Weights of a small mixture-of-experts language model, trained from scratch on English Wikipedia.
Size: 11 layers, vocabulary 8192, 153M parameters.
Experts: 32 experts in each of 9 layers, 416 GeGLU neurons an expert.
Training: a variant of Adam for the experts, 1925M tokens, 7454 steps.
Below are experts of layer 6 (counted from 0) of a mixture-of-experts language model. Rows are named router (the router's row for the expert) and show model dimensions 0-95. Each number is 128 + 24 x the weight over its row's rms, rounded and kept within 0 to 255.
After each expert's rows: a language model's description of what the expert responds to; "comes after" lists some tokens at least twice as common just before its tokens as in all text. This comes from a sample of Wikipedia text that the model never trained on. Tokens count by the router's weight.

# expert 15
router [110 117 101 137 147 134  85 114 120 165 135 183 137  98 131 127 135 120  69 104 126 136 141 134 142 134 145 155 112 167 117 120 141 169  63 124 118 154 155 158 146 124 137  90 125 112 139  84 131 124 183 162 132 134 172  95 113 126 150 162 161 177 125 155 168  77 152 103 125  86 123 146 103  74 124 138 175 143 142 111 140 121 175 131 118 116 128 115 115 131 144 127 124  72 135 131]
Word-initial stems. First fragment of a word split into pieces, often after the or a, such as cor, opp, Id in Idol, Sim in Simpsons.
comes after: " the", " The", " a", "'s", "The", " and"

# expert 24
router [114 136 101 150 106 101 120 115 126 135  78 180 157 122 109 106 138 100 143 163 157 105 128 107 148 121 135 139 141 139 121 126 142 137 119 165 150 138 111 157 117 142 124 117  98 144  61  94 123 151 100 105 126 117 107  73 155 160 117 129  96 118 115 106 147 113 178 152  97 103 143 135 156 145 100 135 114 135 140 117 140 120  94 178 154 156 185 120 123 113 130  95 149 145 114 138]
Coordinates and list lines. Digits and degree, minute and second marks in geographic coordinates, plus line-start dashes in infobox lists.
comes after: "°", "′", "\n", "″", ":", "."

# expert 12
router [125 151 129 150 160 129 129 123 113 120 158 154 126 139  91 126 152 141 109 112 129 148 147 112 113 115 133 142 111 127 155 112 125 162 107 135 129  85 136 142 160 138 169  91 120 116 122 139 173 109 100 145 105  74 131 118 135 113 121 121  87 142 154 163 123 137 152 146 148 122 117 153 158 115 155  89 134 103 126 154 140 148 112 144 119 144 159 102 122 146 155 131 148 143 149 143]
Song and name titles. Tokens inside song, album and personal names in music and sports lists and tables, such as I'm, Owl, Mordecai, O'Halloran.
comes after: " M", " H", " T", " W", " O", " N"

# expert 1
router [133 125  91 130 158 121 147 121 108 109 134 124 117 135 139 116 115 139 126  94 140 138  90 141 113 176 116 157 144 150 116 126 140 168 183  90 107 120 128 112  91 113 140 149 156 116 128  97 126 162 144 142 128 144  77 112 163 108 136 158 119 144 135 158 158 132  99  97 101 127 103 133 139 121  98 107 135 116  74 126 136 166  78 118 138 126 153 116 115 131 136 158 165 185 135 143]
Year-range dashes, dates. Dashes inside year spans and scores in tables, plus years, months and "In"/"in" before dates, e.g. 2005–06, 79–62, in 1973.
comes after: " |", "|", " in", " In", "In", ")"

# expert 31
router [ 96  85  96 131 101 128 115 114 156 147 129 126 130 111 111 132 118 163 104  98  53 115 114 100 131 157 134 113 113 103 119 131 110 143  90  75 118 126 128 156 165 146 123 138 118 124 130 135  90 104 127 143 106 135 155 161 122 117 111 145 133 133 132 140 108 114 127 129 158  91 108 106 129 152 140 119 143 152 142 129 101 143 122 116 101 119 120 158 150 170 110 123 110 106 137 132]
Determiners, possessives, intensifiers. Articles, possessives and quantifiers or degree words in prose before a noun or adjective, e.g. a, an, his, their, most, too.
comes after: " is", " with", " for", " in", " as", " was"

# expert 2
router [112 155  97 112 138 121 151 113 129 146 182 156 135 129 122 123 117 131 129 168 106 174 105 183 147 150 159  94 142 143  91 123 133 196 106  79 147 114 121 159 125 150 117 113 119 117 147 104 141 135 181 132 144 112 143 138 104 105 153 136 120 125  97 132  94  96  99 113 158  90 136 119 135  88 133 144 145 144 143 126 112  94 143 108  99 172  97 126 148 112 137 110 116 115 116 146]
Word-initial onset pieces. Short first pieces of lowercase words after a space, usually after articles or conjunctions, e.g. re, co, bre in breeders, n in nerve.
comes after: " a", " the", " and", " to", " was", " \""

# expert 23
router [145 152  73 114 116 126 126 130 150 138 102 100 101 131 140 169 146 141 151 133 104 130  98 141 152  95 125 110 156  97 168  82 148  85 129 132 155 134 154 142 145 135 106 147 134 120 142 134 127 138 103 164 173 154 165 129 136 119 132 110 118 154 100 125 126 112 142 150 140  88 131 103 136 174 155 102 149  90 123 117 131 108 114 104 148 137 167 140 146 146 149 159 160 131 112  97]
Role verbs and as. Participles and verbs after was, is or a comma, such as used, named, became, played, listed, plus as in "plays as a defender".
comes after: " was", ",", " is", " also", " were", " been"

# expert 27
router [185 144 105 164  80 126 158  87 124 145  83 154 141 161 131 148 128 126 119 136 166 144 108 176 172 135 150 132 128 163 129 135 136 127 117  91 134 116 113 134 117 180 127 101 114 121  84 141 103 140  98 120 124 128 143 120  93 136 117 131 139 127 128  83  99 138 153 132  81 133  89 117 138  91 126 150 149 119 102 133 114 135 114 181 118 154 161 111 106 105 155  88 116 146 102 133]
Statistics table cells. Numbers and pipes in sports statistics tables, plus was/is and profession nouns like politician, actor in biographies.
comes after: " |", " 0", " it", " It", ";", " 1"

# expert 22
router [127 124 101 173 118 117 113 119 129 101  85  73 138 114 117 163 116 131 165 138 131 118 133 150 134 167 116 149 125 110 139 174 129 159 123 123 142 120 126 128 114 122 126 106  81 107  99 134 107 118 180  80 103 107  68 157 135 169  88 123 110 115 127 117 122 148 163 167 118 117 115 133  97 136 134  55 115  91  91 137 106 129 157 114 135 100 178  86 124 136  67  94 118  91 112 127]
Line breaks and "the". Line breaks after Wikipedia headings or short descriptions such as "Species of moth", and the word "the" in running prose.
comes after: "\n", " of", ".", " in", "==", " =="

# expert 13
router [102 137 109 106 143  92 122  99 144 117 125 128 144 103 114  99 126 116  98 129  90 115 125 126 130 115 160 132 113  89 121 153 109 101  92 148 169 174 149 159 104  99 124 157 138 118 155 103 129 105 119 137 125 110 126 145 140 109 122 127 126 134 113 115  97  90 139 101 110 135 148 140 112 201 118 175 137 111 124 138 158 105 173 130 101  87 119 142 153 134 123  92 114 102 117 147]
Nouns after determiners. Common nouns right after the, a or a possessive, often followed by "of", e.g. side platform, role, round, period, season.
comes after: " the", " a", " The", " his", "'s", " first"

# expert 20
router [140 149 122 126 124 163 102 138 146 123 158 147 129 125 110  89 110 113  66 123 120 137 151 143 119 127 190 101 105 147 100 111 126 137 102 159  85 144 169 159 136 118 134 168 109  87 106 124 135 135 138 129 129 109 136 101 134 146 115 134 165 149 153 154 130 129  98 130 122 141  97 133 116  68  91 154 135 126 132  88 105 145 163 117 157 103 134 109 107 136  84  74 122  85 125 139]
Mid-word consonant pieces. Single consonants or short clusters inside a word, often after a prefix or hyphen, e.g. under-n-ourished, pick-p-ocket, micro-pl-astic.
comes after: "-", " b", " s", " un", " w", " p"

# expert 3
router [117 144 121 113 117 124 166 109 134 124 138  98 121 100 134 189 119 116 123 126 186 126 106 109 141 108 109 166 120 100 157 138 142 135 117 133 109 137 131 119 109 117 120 120 123  66 102 136 144 169 136 120  84  90  76 136 139  92 123 172 152 116 127 123 138 117 138 123 130 142 163 147 131 103 123  54 101 115 126 147 138 116 148 102 147 149 111 117 109 102 139 164 106 142 139 142]
Institution name words. Words inside proper names of institutions and places, especially "of" in Royal College of, New York, University, Washington.
comes after: " of", " the", " in", " New", " University", " at"

# expert 10
router [137 102 165 124 131 102 136 136  72 120 102 141 117 148 172 154  76 106 136 191  97 149 103 137 111 131 121 108 106 124 171 108  87 147 179 121 116  89  80 116 118  93 153  86  98 117 115 147 118 114  80  82 130 130 152 162 153 149 135 156 131 125 183 119 108 142 181 161 104 148 148 129 115 166  93 116 117 162 111 173 115 134 102 124  94 150 166 141 134  88 160  82 168 142 123 169]
Country codes, table cells. Letters of three-letter country codes and short table cells in sports results lists, e.g. K-A-Z, F-U-J, BRA, AUS, Ret.
comes after: " |", "–", " K", "-", " (", ";"

# expert 11
router [134 122 148 137 102 100 134 136 133 169 139 121 141 134 143 123 164 119 108  72 159 156 121 136 140 175 102 150 138 149 133 138 136 155 133 164 104 129 103 114 132 134 123 115 142 129 159 127 114  94 112 152 134 154 122  92 141 140 128 134 114 128 148 127 149 152 145 110 122 142 130  69 143 137 146 147 100 129 149 150 125 176 149 166 129 124 135 127 115 126 119 151  89 130 119 155]
Sports results table entries. Cells of sports schedules and results tables: end pieces of team or place names (Furman, Towson), attendance and score numbers, pipes.
comes after: " |", " ", "|", "–", ";", " at"

# expert 25
router [131 107 118 146 111 186 116 159 126 153 108 109 162 142 128 152 122 100 161 118  95 121 165 140 134  90 122 159 117 149 137 144 115  93 105 154 129 160 103 102  96 124 138 103 152 142 130 115 146 133 131 121 156 104  89 154 120 128 131  74 131  96  88 157 167 155 128 167 157 139 114 119  98 139 136 116 117 134 126 102 138 117  95 141 150 109 124 117 129  95  96 137 138 103 118 125]
Table headers, section titles. Headings, infobox labels and table column headers, e.g. Chart positions, Certifications, Scientific classification, Notes, ==, |---|.
comes after: " |", "\n", "==", "Personal", "Scientific", " career"

# expert 19
router [105 131  93 137 151 128 151 126  93 135 135 174 124 140 139 127 173 123 140 142 183 165 109 139 128 133 152 138 151 155 120  97 153 156 164 146 105 117 164 117 148 119 138  94 136 125  96  87 146 114  85  91 155 153 182 123 141 141 123 149  94 139 174 126 101 144 160 133 115 163 153 101 147  95  88 161 139 114 134 115 117 164 104 162  96 153 111 123 114 111 107 160 106 134 125 172]
Separators in numbers. Colons, dashes and commas between digits in track times and match scores, e.g. 3:51, 4–6, 6–7, 7–5.
comes after: " 1", " 2", " 3", " 4", " 6", " 5"

# expert 0
router [182 129 110 134  99 138 146 116 133 115 101 165 131 180 154 122 111 137 100 167 146 142 127 156 112 126 116 119 128 116 151 139 104 179  91 102 139 135 126 130 108 152 149  71  94 162  90 113 136 169 118 101 125 129 186 111  96 157  92 110  93 115 138  83 135 152 196 145  80 136 106  88 144 102 110 137 122 137 121 152 105 115 118 165 135 133 140 127 120 132 142 126 134 141 113 134]
Determiners and pronouns. Sentence-initial or mid-sentence determiners and subject pronouns like the, these, he, she, plus table pipes in rosters.
comes after: ".", " that", " (", " of", " with", ";"

# expert 5
router [108 124 118 117  83 115 117 167 119 151 102 156 118 134 145 117 110 124 105 133 128 128 126 111 122 120 129  87 123 158 142 136 106 164 174  78 116 119 153 121 145  87  93 118 110  93 105 172 100 151 146 144 138 135 161 160 156 129  97 158 128 155 158 114  96 150 177 129 134 121 143 141 107 139 125  84 103  90 129 160 174 137 111 145 117  81 136 164 113  82 126  94 118 126  90 151]
Category adjectives, football positions. Classifying adjectives and word-starts like civil, general, professional, local, grand, plus Pos and MF/FW/DF cells in football squad tables.
comes after: " |", "|", " the", " a", " and", ":"